python train.py --d_shared_expert=128 --moe_layers=[0, 1, 2, 3, 4, 5, 6, 7] --normalize_top_k=true --balance_bias=false --tie_word_embeddings=false --learning_rate=0.00863 --beta2=0.95 --dataset="wikipedia_en"
Below are experts of layer 3 (counted from 0) of a mixture-of-experts language model. Rows are named router (the router's row for the expert), gate (a neuron's input weights, with its number), up (a neuron's input weights, with its number), down (a neuron's output weights, with its number) and show model dimensions 0-159. Each number is 128 + 32 x the weight over its row's rms, rounded and kept within 0 to 255. Numbers have three digits each.
Before each expert's rows: "mostly gets" lists some tokens that are sent to it at least half of the time; "comes after" lists some tokens at least twice as common just before its tokens as in all text. This comes from a sample of Wikipedia text that the model never trained on. Tokens count by the router's weight.

# expert 33
mostly gets: " L", " R", " T", " C", " H", " K"
comes after: " |", "-", " the", ",", ":", "."
router:049123097106052124178143111134142122100118101135146077150159105082198091101100158147082106122212109129126098163077102085114080131117126211148141115164080106152174174170162165146110142130172138121102108127147141088160134107068120108155135166111108100102132127169155131156091115118109140146150123118113091105110097067131124107098134156077106160128119167093185098148154121139106151107167091081160051110136097186160126097166144129086107155073162093123087175094147151105118187175169143
gate2:135136102096118048115107110210109109084090116143157074093122159085129128174172192139090185158121142126126122160150099124168108128129125158088085162172132123129199116168112110186116123160078105162127139106161130134102085100123063133173116105137129156112124086107079076158133128095165098149091173163079107130132133073164142085094160135153100109111153154113154152100100084158076173159098117097129137077118192175172114126083187162159138092122140138092119115134145131067109051098084123
up2:108139129128081160106134147120134167091140153145138125096124130118168154143122166165110171114153150168125147146092135092172139141181161131145085157102066075099081131124166173135102136052092116104123148135074104107109121082190082129119154117162134057102104124131094141127138151172110155154107133144189117077089202186101112129073126150117069139138096104091159105081172082114095130104138124162100068131195188146116046171084183135152053093130138120157165168119154130108158097154141121
down2:090168183155126088137100100085069115090176116094122145131132187129118156165144139141140144118100123191199133109163163152147052154134148144217071140133065160146189161143073089121172076121105165153096093140124179094128156192099099115183145110155129106134109100142098106144193128122122092101097131127138120142082185141099100165131113114152078113181140153135129053116135106088131138175110145059136162133102114098151076148127138101169124135118105112125112100174096116129071117091165162
gate3:192092090113153086108141133191175104124127101084134144142097145151162203096156120135133139153156197134153155166178126084145146126094116122108135094133149113124107101109091087146126055113167172179102126191106142165157167107082116110110133188142143145110161145144163095132151175145101088126104094197147066114146067156159168142151108156136136103139152129142056143184083079094149146139144129155158107138161123145183137200076099140102142119127122124070151079144121190188143122099164178
up3:088129130191102156164195132209171138139062131102159102130106142114213153119092123163128179129102169150189129155076139136100099178099134091115124114085108144127168170110145148118129109106083094131093154153070133143179167074135155167095158154162090136099139204121137107091090134126073107147093144077103192171117116145137154126104099182097157130116158123134152147129167119070124156106104183136159138137103123130136184187161153111107108133152146102072151073124111132162123144205101158
down3:103162120057115141191109166102129135193089173153149136158117144183115088071165119034148123112175152133168153179116071130121145110115100113178151157141135127121195094128121165174118151145115139061179160186110161128113117088084124134145128084139136103115107122190110186130140103109066122161122129090129099143104158152170136198121170123175077140125143135115154131179140129070122162112092095142083109143142103178099157122147196098142118138153156143158058119176145157147135126133178175
gate4:133107112135100139159102126051177136133109119159092107082059134174131183143181113098118165087100223136104138110058098186109174160090136147141127135073116117133122067135114137067128124120096128069131141198112096085086082149110096115161173133110113135095099094116145167098083159129080158098105109113160139143123161111096096156123142091142185126142123088101132146142169175136148155122155146109117135118129096128205109186062099128113136106122162124155181084182112104089096124189081121
up4:187144143160124122141147136228101156155130082105101123162206116132122133124088106176109117111113105137206077107131135140156071132063145117131121173099149134144132206111150068165153095173133160107157093115163113127158169158150122071077106104110122109154129152154096098151066099088172115163142058235165127136133163169125137107108111172130094156077064176103110098134121110144132086174092136136123104132148139174065092127167117090109108146130095139128125132111126146114146186119128120
down4:163169153046085110083158176074114162149138129167125130120092134163112166128131148080116161108140180176121098091117154183115132145126086112092135188187100113098144140103145160131109123151149136123107134186126077114091066137102075129087158132177133141114108157102086209137093163177180145164187145170130121115104153152129146155156084115118068161175126112125107111128131162075142141091098129115157149133119099103135082156119106104151129162178152103066052174110081075063092136147092112
gate5:118165121116102142174089143116124118156094116147156165117120139097180143129126160088132079144082150116171185210169157136106154118159105099086096172077106142128084168101104137201116100067168150134108197158134201144146164141174176154102150085173108150135190140162075093133117182136126107125109104113104184113142145152147135100091169123147124091168135142142174104116179188156137107072145177118171117141169118096132148139150114138190104176057112182146131110125104119095074125171105106
up5:097135093157092136150125146131128118149142117133119167095102114151118051118126065161118162191137166130111077112136066134122119135121135084146096136090171115085064216134156095125192112146152137097096132099139098185160138146146156123139094186122137144109076136096189082144130119119167138119146088121178112144141088151134121142107127142172129145112127103139158166126153139099131099121105171143163080144147137078103170081101110098071048022066127057121106098184142167170135132155171094
down5:142093133161126149055117083129155136138100093205059093106119139104157096151153115035105141147164098178148154083068142093119165166064131122120127098152160074148155123128112145103133085159143159148130118141134086124120173100072131084109084143050155135055142110126104115147112094139071091080151116103111116071101125104120165149207083139162204100138111118170134118155127087152151119135147142160137174142194151111134157171155155108118102144107081134104148150173163169125107083142147146

# expert 17
mostly gets: " Sec", " bro", "uring", "att", "oard"
comes after: " B", " b", "b", "B", "==", "ob"
router:071136092073094086135117167152141186081111101139162090124152142088160117101147192127170049095198137129167110117107117138075073121135119133112162163137131082148128200150159197176126127141145131149100096071122127109173167114116119147163162186080062116112135127120164204111077147111122124065197134156168130148088089085118104143098115143115094127090133170121175113141137097135136169124140088107122106127144105142121115063161132144103113184056108119148143145113142125088095151168158172
gate0:141153119075093146108126133227144148115099128171087098114104076113156070061118124081108170120110130151176118127141164155130127110093131147123141113161144159119133153111139167093105147075187153113147052149129141148133149079121110106104143137145189117102175160204173128082141109160121129071112158143133076134093105184123143162152174135097158116117183139138162148156137067104090187107104143081083188173119165139150117216121101094155146116110103135151071134192103138104143073152114155
up0:093103134152114165118111156135114117132142087092113131168123083148098079183145129168163125135092068151106151101115108107169059104162146128191165100143051141121118103133103096145131122124141142199126133105191154094078116130115111199124133104180176150148107125102135140138122199140132087073100094113080091145158135120101173109144095094157142191114165131111083157110153144110146139080096129104061050137097114106065145128161200076156122109112134105101162077092083183150132139100108069
down0:124081121119141097143121091184182123092129162122074095132173121128121133104120172115161154097152116150113099125134124129079173182103120177204171172162124165119142039136127144044136120102129071153136097143121137172105085117114135133164168096103125122189143132086128140181115091173091124106104082113186178125106117106153117120096100110106162127109134148165036153135163149143155114122122092125172164058145108149165071137151148155135133127127129138157195150083149054110151199152123077
gate1:173219117136113127126132160174176129085125110178120110108128188094121074134086113119154087077099089127146127150137128169119168092117137123186110132145128113155144163159144152100142133146145130144083162136149140156129119088155142099142170136100065162100175113077148120097079196149129077075119142157142156112148121063093079100105129126140119150138152142141133156105242070103142124208151135068148101118137108087117214123131106101106179158145141154102146112126136216106147093139100101
up1:111058100192159125081101139150153182132147109135115111105134129067121155146143123144152097164128167116162187044114134090115126088123102154116082145169205127134119182195121137103155115078117112111097134172173106139113140097090138168173122163097085179088133181131085050109065116091100138133157090125092134135063112087102153115115125189117077198105115111129116125055167106115116128156144117160157090159124151109100143117087146159117120113147127137162125137108149106115104066125084058
down1:109140141129150167160082106095112103155160107156137112102114131136123100136150123133157152177075068117110163137154097099180088131119098151094201107124129091114103196137143097127169184214158093169129097147107132203162152154094170067112161102162095095158157168142122125063103121151137144133091121173151153169186146169158129104122117161118139167071108139065148111150225115103153105161154205138108157166155127159181112152177102152091126089107122120126119108135124061093146130133092144
gate2:112121142117105124088121136166178155131132118116116119176104126064150106132150179050074096135119128127122157111109105153143166184096144114096138133145178127110208109095106063167124108157146193089089087054095187155123163163124097144118115145148136083164133133152149182165139165147050167062129171096122141134100122148154102162135131083072117099089123145134172105177147058162122103176163089147126144112165095131127129082113132124079178181084177102144123103129124101140087083127178124
up2:164129165102102112116136131134125136127105146137176174129144141155090076067161125168134105113125125161182149154148112047121093107151087162141137148180065060121148061130177098078108131125103164108130106137098060148062111119151119137161149133104099152107151137134056128170085128160203073152194177151143090184140151097063133152155156133130130179127155142107135138123120158144125105077145140177144138111143092113152085123129049080093119119161085090121109144074127068116180106134105162
down2:115161149167088106131166169190147160096077201136089147089105103162123124109108114139175115192148085118149143151153117106110078195081180133086211183115075127111094125087117173148106107103118151185084114144091121131148134111121155112185096135160134093144130148092136117108132097172106146152175152114120144148166108170113231138104070114113115100114186120155100174196174143139092109109112100128117098097157115055135096106146148127100141097148122118184156130142136182094087103096147112
gate3:110164164093159069153120165143088139140109131161112070210188069122147131090102123094149088135131118151206155084103130147102100176107132108156098123126057099159134089137173141133107088137168128179116140105090166176170129084081119121170161135136088168198159081151190165146112137132144123136101099153125144145077101137086099118147128097098133063145158148161137125097202112130170198101131129154100126135136178120099115126141158186144101193082127141129140104126162088073147116172119164
up3:113113141202140148135148129092139054160103141102146144119118157147169123172126133117112177135124136145031087084125111144174131068148134180101115088079191144111164147144127131148159165146176127110219137135157109090085122113125135142115057138122218098060079109105089112140092115127129174113107086043200104146143148118127126101129143142155116156098103124089139097166113168114098080108131156073158121101102118124168092099124153092129078108168064157104160126112131146149139139109133077
down3:149211095114097070168085140109129185161143138155093156200131127153172122153111153120163110157124118139095127103097149119161144149140061143095092128130149097128146156078211096136095125148130102123157162137079113138119135115119080155110130166157140059159114161131147157152210146074098154125176131139140137112130062099153156081104169090099103143074150133138120120105108113146115206077133096141121149099124187178167116143191073168062163130128134152190165143133164113133095116187113137

# expert 22
mostly gets: ".\n\n", " |\n", "\n", " \"", "\n\n", ".\n"
comes after: " |\n", "s", "a", "\"", ")", "ia"
router:096070144082106125136179113139146197106056130131150087091195134103192094096094167133096138122135140122124108126102187134123111089151090211095138157071115084123101094124138212150083162126139118128124112056119108155147162112104110119112122150123115132102142130130184161140099162127164153107150127124146106139101099122111156109107152083129113100070125167146167116113168107087118148136180152046153097128099136186148107053166124129063094162079177145170162135084123134084131185134176107
gate1:088103110102145121108153039151176106085111127158101121061191117134162099209165120080120160129151143191128150139135100146129142167113128122122178165089134162113122150113073116084170172163114103196133151127093135127176090131131136139107189139078099071116142169159113132081098060159141211110083106061137090144163094113111134111121120137062135187163190097152106091163173112195114099160138124137112120078135140153150123127125112128169128139090115123115086152089144137129109144123124072
up1:147136129196182100104139170115065157104153134150100142079137135110096116158121128092171164112152096077103116169120163093151125142137124078117123136156140113139093157133070141178121078122103102125124135088154197109063077169138098084100067165072102109128132128112119117116089130113162168108111089157120133141050112163185129060158107152109157113133169122151130132117146090112160168177058159131121090070089095145109129176110134137121160184122103107148133152084099179180034133155181130
down1:114055145101114102162170093117095076159124138173076059090127088183184099083127185129127158094123066124124077102138143198134156084109086092102158105174107093131184141187138124106165106132109200148126120118103150153112140122152141107165158130184150102159148097230121157130095098097101126101138144128103087126139161146116141173132187132115144084114168151080157159129147128178136211111116132104132098120110130119165106114132135106137092141183136132108127152114102148112214172118082151
gate2:129095092109104135090189078165162108118113134164157102105154159051098154074145146117122144149130124143170189147089070110145148070062111119119103160099094104162146138148139180138162135136111127088138162112171132097128131106114134171153123126114111117109137130130144126123143159136108114067117146087131195137073179143107102110122115129082103102120161113149116174163046145097155185082087120096107220117100133127133167098116108126167173132169148120143126175167064119078148164170192032
up2:190100143115141116124110152133120131130066125112099139096177193130118091148130093156109169110126163118120107068123100135145123107111146179087159107132172149120103127111115088142136078104142136180134199163110199148106120121147177125116121105163110153174071096156124115095185137057173137147193120187067112130097163158107041138169128140073148135113138169157104111129151108124148089151146136054132137163153143211150085150126128158101117084074177148109085109148163135165142182090095176
down2:073131158144121132109110135094079130073186109036120190137176136189135162125136129117089097144134112142183104128137085094095138173142094135099132107150079135170126206110121171162149129129132176158143157161164076105097083101089117142126113129150112166110141115098133139114127080130140190122138105133136089086169091105164114096125100120093184115145121115105145053147172154078075076150151086128157128146147141114168112156089080091091130104163114105102156189101176148082111211124072167
gate3:134106200103141135139138166128135150139090142117118153094097108133173193156160138142169140161081147148120122081164107134125144108131107151151094078147195121149091147139106213136073130169180190095154123057070139072082159115097096152109105117089071105101120115170146154165151101162131131073161128150156124111090118110101150101133105151143153078108139197121168099162133191105134103177088079109185128112154089081140152115060138144109138121140151123094090121143163108070103172095198137
up3:096123133112151119188182044102101132174116185090109104091129124158136167071122094136109164100130153123166128162099073148111155104104162068142091082144117110193148180167105135130176152161130198114191116146197185100152153075158140161132128114067081073122135133156135167154114164155178130133158137153085090120113131113136120160090116137156203116155130162145120121113142149089184076157140094134183166108114118099151101077105125141137084138095157177132142141167137111069077121120168129
down3:133152150160085132086143162148155127121079163100131071096162126084125096144169133162088196121127182116137092105155144137165168147092092174130127112099141093130181159136072156108130154134140208162114158143113091042158136128189158224154100178133129093122155116147136138107123199096076156148124099129100085090156094124099110091144109158073137107135108130129149124089067165088096121186165092195134158128129100108083067072116131104127106129114151127075136127177145095088133111114109100
gate4:073129113192130116122054152078111152175107108100152176118208125128089134145154141102131159131119137166062151132075119117066134174141157154077134163163068093081163161168171064187119119154143126144167141133144150076170163110106118107153117150151093109121106095130134051122114120139120143111141192197164152125076137143138167123154114075061118088118186123134145178137123147167086129194166131162151107087121167111126148110103094182117152108107100086130104090108151097115098144092136099
up4:122152174164132099165105096101150068166154110149146190075126128104177095097180062169198105152166138162118073077121100133119157133144119107154144083139134102099101091136131089118135110100092163115129124138105181109127099107116097096167114122117161101124105117152098140169126156142057156116066147095117163096149098148092114190107118082096133173125141141108072158080040122121130157167065166109110148089133115129121179189155117081119131095090122182137100153123128176194069157123077102
down4:163137161133113078135106113080123072158155110149138135068113101115162095123155041140167151094156147069187112126137124094143152107124166160134174108128125149080133110139116075094135114056140163045036139186119228108102091066089118096121150078102168139101108117159156102106101108143112153110100189112169143117130147159148051160149124075093131153164124114112094088091145112098132105164127116166095138121125155112106146113110165123128100080117092073136105156113134135175083120134088122

# expert 12
mostly gets: "10", "20", "0", "7", "19", "1"
comes after: " ", "20", "19", "–", ".", " ("
router:063104141112039148116139122149125135102128083134105113142144117139118143101139201145122079110124063116103157152109173155144104139113164155098139185151120056100197133119117168194152169143102103228140151077162099114155141100094115145134121141140073110074124107142166168083135128117102138058180124130141136107113166130121122105073157119127115106081137152137152089131125135147118145074163103103131039094139131195134092124166105115142146155149128104197118115100158140048125158145196142
gate3:123166152099155138127126153128153114136179115109089140092148150093147105080135117137185098143107127089084094150139092151139166135210121129076199098090079118101139168159174127149087114176149084037154145113148139136106137098166190148124112150218107126131148141088135114145148115139090109113155116102129209194143111122165087116134121157093138125111072141119123107106128198143051163114181087122144109107130132098134086117128130188141159117179165134113083089116123152153055101178176096
up3:119073106146153141137140123094132100160064104148142193164148157156106172156168109090134084160133131145094098073169105130103082167176165039154131131174162152073086056101086119099174081103100099107107115124129111141132135072181101144130100176097099127147134061141168128151123126101112092138172137138111101132138125150142138142125141133121167156133126139128101120068132134089126178124113158085075092119107048094152131108180075118094133135138146143164093206173108183172162072102126176
down3:160115242105137141099110144186140100085088166114125159114143111162122160073156124123255132108121133146139156136118110096159132094151144107148137122070102100083119098124160124090142050117117142134077193179116185173133091153139151082107119097103130098107172149071131148168109128094105102138196107140148149107164094129103139094145153112159098129119126122157110136133095120103118131108107109097166118109101176101114096135112144174126107140042080175178154157105103152167124148149157067
gate4:170133114142193080165093109101119177187120139111144110196155129130149141113123157087112109125153191109146146118141114068136172163167165130086122150133107127174140120146061113097107131140122138084136121085129127218103090074114127132113104092119171166096161141111131141110155120078153098135169119156134166087097090084120171164187166179089176173155089080119101107117142069074203135140133076159045085113091093117116163165160143080148074149166163128087125121128111100146122133139109153
up4:151119156088148071083125120127099155137161103101155134141112157132155181113099102137104172086142128169119135118132083116068144108129101132078123184088123159074196160110112153161129159107146070130213132123182140093153123100133130072049185173136185081160186119165146145132156151087188087088147129130088197103141209155109150122074126137178162122115167130135128112130143134136137134137116166122074098119121122137122068135122177153107135166080155104080138126130150088102107105147055088
down4:065125155057076158141115121127142104100149153157124099148092092178070169127110103169183088120209103135118157145141148181133100143141074145075125115190094174109141148075154124119108129201108159151169163168148182112093117184113088116110122118115106160156134122152086129119088172111116118117128043168183103144104118157129099121072138162122126146184117194099065143157129165137121137119117135163061077152121106098142127113095133185086132186121132136160081106174105123167152141103108127
gate5:101099175181122099109121177116163119096125056128133078138102112089179129119177155090101094135108105126173118167149158076066163136063098117081194185119100139134157082129159138112147202150110062141121122125132119093103183154125074138137166149146143180150094139121136121110174141091118103104135080150145159123089163108083161133109134166132095151115102135089108206122139171115139089138103176156124166144123152126146143147119099185143148157114115150104086141087154178107180154114127012
up5:129230166087139168101154163153142202136212115113129150126090087121111134096091136194092145117112096135154129037144127140148133147138129103137121129135120125129110155114091111120135045089166161122089139144129132133120118130108023092124100117158142118119125135131131144088165081168091170115131111182130158112150150087144125166106245106111121162128090150157158106164137150179127143130091115096153058101116076120133127160166131153149104143124135093179123161124142110077092131204114112
down5:109112151104138131148155166149168127112142127138171113139112141151155174108113171120136119175115152124135112112143069134107141199086116171107113156093093106100119042129102151077106107124133111100107048125136088138073141146089080156097194127139103129163051124138163160163121142112127097076142118070100143135145180093136088128108134204108161088187081139134135170153099113113148132101139100223117122118236093116120129129152128125138099086060060135115076146140120093132126150158126076
gate6:101108134070180166151100127071099143145198133123151154139112132149165147110108141169130176127086132165156136122114123152066140186132098130120175130145108144153109112137066130130179113171200151144114163240118122149107164100088100106120131098080161071141166111170084148111128171088119162105130087093118179099074149140146156177122117144124128140097131165151184105159140096065108166186148134108081138129113124109126197197124135132092109169142159099098108135106160060169100088162095147
up6:100107077100089117093162090144077097117139100175127094148086140110098116154080123158131088096096132100137198135141137137160121061197132126160143105141159107142124100147143132158097101126135095120127151084165130125060064181147084122119134203136133160145095143168161102124167133136151046083124112173087157077142164132218092119137112124183068135122131096151118129032134118205107097172133130108156108171156140136195141137131079130124166120094076145149095143120113153139140125079145115
down6:102138120123120078141129179093127163106102086093136120199111139116202090113123150140112132102121186151142079145128166097088132119115199097120148135118137075116078100146106129115090140128140163173077153171148190088126144109164113114112132182122079173059095060193117114126131129133119154142188113102136087144111103134080115144165068126122131153107104107140189199073154132096148129135092187162120108158064142138110118102139165173172109063136181131082135102179104185129105120104097159

# expert 34
mostly gets: " c", "c", " h", " w", " e", " le"
comes after: " the", " a", "-", " and", " to", " c"
router:033115092095116120144160169150151127114147084149093134145175136152131181122086159153096100127126151096108140130165060143129075135126048140130134103071140087136141167177167183158130174103181131155101120074178128075133159126096080129127064104117098119109075114170179144102087121124093114067162127111155117167082114065089131126093157164070107134125162146111153134188119107112139170121168082089149141107145144141144134115146106176121146138067127164148097161104164166128097201145180133
gate2:076103148142150113141092222148089149137118125144147122110099177090088101109089139143172061134120154115074111115147125129122160077134135119145165176157100126104093185086100110166101151181111202099144109189175128129155217112126129113145174112081105128115125145110092114128044133115176113112134127137110092080109140121090126118109105184051171126049073143132120119181104141081065118108107102093117127143158139097125141143144151093131111118108140183158099065109067097130175118142141142
up2:086169142163130147149113145117098132113145153135127129075145128112164165139100150155144122102152150102141163117185135133090125095200115114139165172105095098078110190143131097146152143164125170094140102126231153138151185093141124159196078122108126139165115117104127096119093175136113100117178104136144053031106143117086085071150119153080088097113056147134159133166157180082123138126180175136100179104126126078150118165151158152115111108133148194146085087125093064130135140141168110
down2:119223122131129123152108115144139172174095094097126127061106039146191143177111109159107145121129146190174148087113132100107173165150122130136101172149200145111159070080160160090118165108133159135106105057124143137134102097092126119179145133119118111124134143136164151084122122096124097108123139166117139124206079099090153131122106152079101052044085108135161143168142140153141150163185105153111114166151143093066098154157114107149143155174136144114126144100174144205106114131108149
gate3:090120146144178112145195132172151184123111104111124110072145136119066218155129189087083117144109082108111123174077158112155163042165141094128146109119157103099141102159144146112147134096143143152131129124136119115122130171139141169122163113213134132153108139114097150162128110113080086107136093146121136123087089166143145096100106157122080187107081136115196126200120141186110135129161132119138128087166204084133204170209109106155138125154113116151112129127169113132212140153146134
up3:108137114145109118140170151155177126116157150192147146165121139105141161099138152111230161147100130089080084157086122125098097158108072141158102135105108122119144149083160098105104092142133150140102100130113091143206159134150086108175144184105114138194112108157094135115068168093155208152135088173136077078053180134163061156149112126137144065118178113097160170189135119123145094129126149084120111151115070155082111124114138134175162069136102162104149144145142132125103082086135159
down3:078120122127158117162148060107156092126184170112142116108115099127156100084103225143154144098118098136107127092132133138203186088113144140114094118096126153132142081048091167095111158162098166137081079150156097110138100199126123107154128127152115074147225099114117117087195112111117156139160091140087105182147147176117104108108134109130126083143172175124078122145155136134138130108115143098135112102131149159120180198152075114107121130159098078158067118056110112128169099141121097
gate4:112119130154117126137137149114174139096158154138142158152196081173147148143039114132154141162120071127221108093066098105096087145114084123148103118127128130082155132071182111174104135127113067127131115109126149144120141184115146101122148157077087139143103146115086107085099120202139128107163127162115149140095099083109185138129110135136180191152115139129158128132124137108171103212163075095130169153175152160117113108060076123168099127173105178172118117132147170091147139082132203
up4:129085102130106133059135171150124099107151113121189140112145149140127138151100149140211141132131125198073111051192099092099126146118148084132171139184127176125120136098107093080160119162127102074148127123118127182094215075115079148140131098164093116084107132099124130115059078104113135161112153111166146136120111097118164162077151145156133145174140137165086151146205186085063105117088201121147125097150147164153131140131122099134103131190154101167143168143127162139116092131179138
down4:096116100194181128146180112113143114111128170150108105178099132183039184134095093206079116160129136109058194148141194129121125121181106125135162182147189121155141117065139152090127144140139158114112137147110151128161150160066074075128047111129100101162109151116122086163088120126077094131166124092114144128110138121123111123130154142143167140148173131143081127112146179125116139091085090162135151150125118048100063110122150099101161123112078128119108155113102157110145190103147171
gate5:066117160128113091160098134146150124112134122158161110131137152163106058097097137176063102152065079118102161149122142135104106117110113090117118155111117091121118078080159147139188124146084151105187122109121119170159139163116077165136111088164107110127103107160126155110111039144160145110070142104066082158176114165145118155124149163126126109126137132139099153121125103171192139187178100187079159177173136172145041154182098209082116156124147134106113104091123181158087141124150115
up5:142144148126098103094197140103123099131140140092138157134085124072107170103127008138153089132122061114125169161101039140119118121121129168117108100158135099084132117171078079108130115151143096109113143115082173129134110135145077072110113126088095134153163117097192130182111145146138130175153141151144166115144132175126076119134106128105125103178177110136123144110137208146156173178134077106151090143126149094153082184137142172183103102148149134191037155162150135120159111129098164
down5:078089188169117133127063168131121137127145094095136130142125089135135111161116198136187162061117152120088158150115065169133151132128120091123129144099109145091140107149164166164112064110099136123122108169082126143148120120143127097158145099129223120151150170105144044148143107158081130114083088078198106107112199133165139117164166148146136214094145149122114109078184109143111138128142068091124130087134103148157119155116127127112091093154087055177168126149118158111120103108191096

# expert 32
mostly gets: " ", "–", "/", " −", "#", "+"
comes after: " |", "|", ";", ",", ":", "\n"
router:128148138108127094171168135147182124081132103137156072132148128125154124039030125100136111119138121131159113161094142108115146121161057128103176118127135060099126161148161216165117191106136124146132125143157150129154159164118091148140095156129121095087124139164202133079138154128153105086188118128121113110105088098070166121074135117121100158105130151154116135186123093107084126072206079129116066127158118175163093128164120121072131129098159140143126158081142142074120111174195156
gate2:154080140070163142123145058121172152115137111179095108163158116117115123148107106119120195093160127159140152111066119052140127085171108110082158090146155109145140178169145106134124126104169136108136168128107123096102130111130124126127121145153078122125066120162180114184095065120148105114118136145136144126117059123128099126084138115110153154116107165100063158139100169032125153131169178118081196093123096168158104118114149153125133174084124056196183189150100103093086129073142105
up2:093137071086113080082159101175160159151131136112140156117155111123132127100135133185114086075095099122184088190169109160082111127119107068125169147126114156086160108144116121120151165133160143069105119171125145114126135167082254139103062162090127084161179060133124090085161150163139156107124102124155116107185106169106167148211078105136156100107139118143115096128089120184190104140121123128129112120108139104168141125154135149087160098142114141155113098108190085103154146107174147
down2:108129127124159132116066102142112098178090116116112116197130110122104081129081107122171135175169137142082177152096121129090181069173079169143107133091092094140159149105130129097097172173125151098051155133120122139095205187164135109142139111157108073153080159063141138158142112135099153137131129215142079112099094170153136139148138166091145085131149103145186172096119083057088119082113147167118150140058130156116173174150160146181118150175086105157110149134134170149130137140122117
gate3:101152136070187135140131136169087153091085085098156151162131106140140130108110140117099161138124117077124122114161126141084185131124060073118153141124123146135144168080155200215095098119111144128122084093120144141067084190146100119140117135089120164121142137113126115075113078130163137123117079133168083165112205134165118122074117134107136129127146095181199130125164188118125088139105146138116121124102151076159122129135126126072130097154172162093146109033166099159179087200152078
up3:182100137163090114091136095138161127125101103114137191136153178109112138139150128159134096127152165088169111121069118124153105152138169107094093109142133101129063124118102142111112115144189138098145110134090112105116131149113089067113125106107111096100128092123073148223153158084116148122089161163080120156136094127171189075159140102161142129143101129109047171141112064103081108105115095135172126139094122182149101131169173154192096132087087095159117056192061159074076128102092139
down3:141060152121108130124134104165180102173128126162119139119152140102140122147200056079172071144110174115119130143158162078143105123086072138162154149105117100172116111088141181243140129071201118143152121130100078091179159153132150151126074132112126131105109138075186119106114141115103136211154097098128101150118150091102164107160066103173161059123191122139105169124152117178109145128151101102149154116125162158141118092082118116099129132102172100108123106123066140154116134156128169
gate4:139153139081141114055111195112126119105113145098164140144161134093131165083089110129143103126083104160151160136098098150158104156097131101131101149132152158159108066099107200154099136144127128136092098141128085100051166038143111213113113111122100121142119138137135155086102091105130149105166133073110107129075185180163140125130154143134155135150126138141105110115093147109119122171137246113155091166158188085162129081082131161174130200157093139116133175190111133155086110104135160
up4:152118051149072096072134120150103142149087164148093147106109155127122055117138144087119154124077123132190106115076137120171143153176093151110145082143080124115188120150174147167125141098163109099054131089097115143122168126149108175139085086075116141146130129072096156138145128026080096097154118117159192122157145110197139106173155137160126170106144119092116113124165182129147106113160178165142129136052147147103110115165196118130133116138115159100114175105173077086112133136155153
down4:101145115198108137142195112126121132121163145155134091126101138154113114145104119177109132137122149168168123122167187080111070107119189173127107161120104111128091057142085117126154149137138093112171123070209145186120145119115133104109192135125166178167104138095148075091132108099125073141085159180045081130128107107121142189175100101123144138107122086149170161125129097117160138181144098151086173105151074155128131067103134193133155140119123076147137138044116119155123065147123098
gate5:090165172124146137147146163132105139111168148160159179123144142182174194132100088081160112146131095070156188101164078137165142157139137164101157121101096110103167129195170124134139123168103152162082144105107111144132195121080161149126127128133110083120114120104063156104142150137068139059150185128096063113168160076143095138131136094134152147103156160113155137182114163090124094118172094197189146117119115122116102054087143106062104096095117120102159120134139144092142129101219132
up5:165157121129192164099140145126103105112107157168132163122125088161158082124133132122119148125091140146203108117114116109113121143127136166110129139060127146115132183111165178112075075134163154090178108118074098137092218133127129050156031118142104104099101148111183149137175124160153155112116061160119087128181133169143102098123099138104172154103157195096113093109169197134121145130134152134116101136168129072101153078140127117115095098106128131107148082112076145105158148218129184
down5:171163154101072088203145160107106160173069096126190154127122116074087163130179153135097131158094129164072181173123107127143183125135114132113163116162144140105177206182125077114100134071127156073132098115132094127136106079142063066136137105151117131100157106106144091170145142155081113132089192106164110131143144183096135152121100120111130117122180091154199167096109109157106073136124129128121102088163134112169144112087117150113165137094150127045159168100104135129116147100083164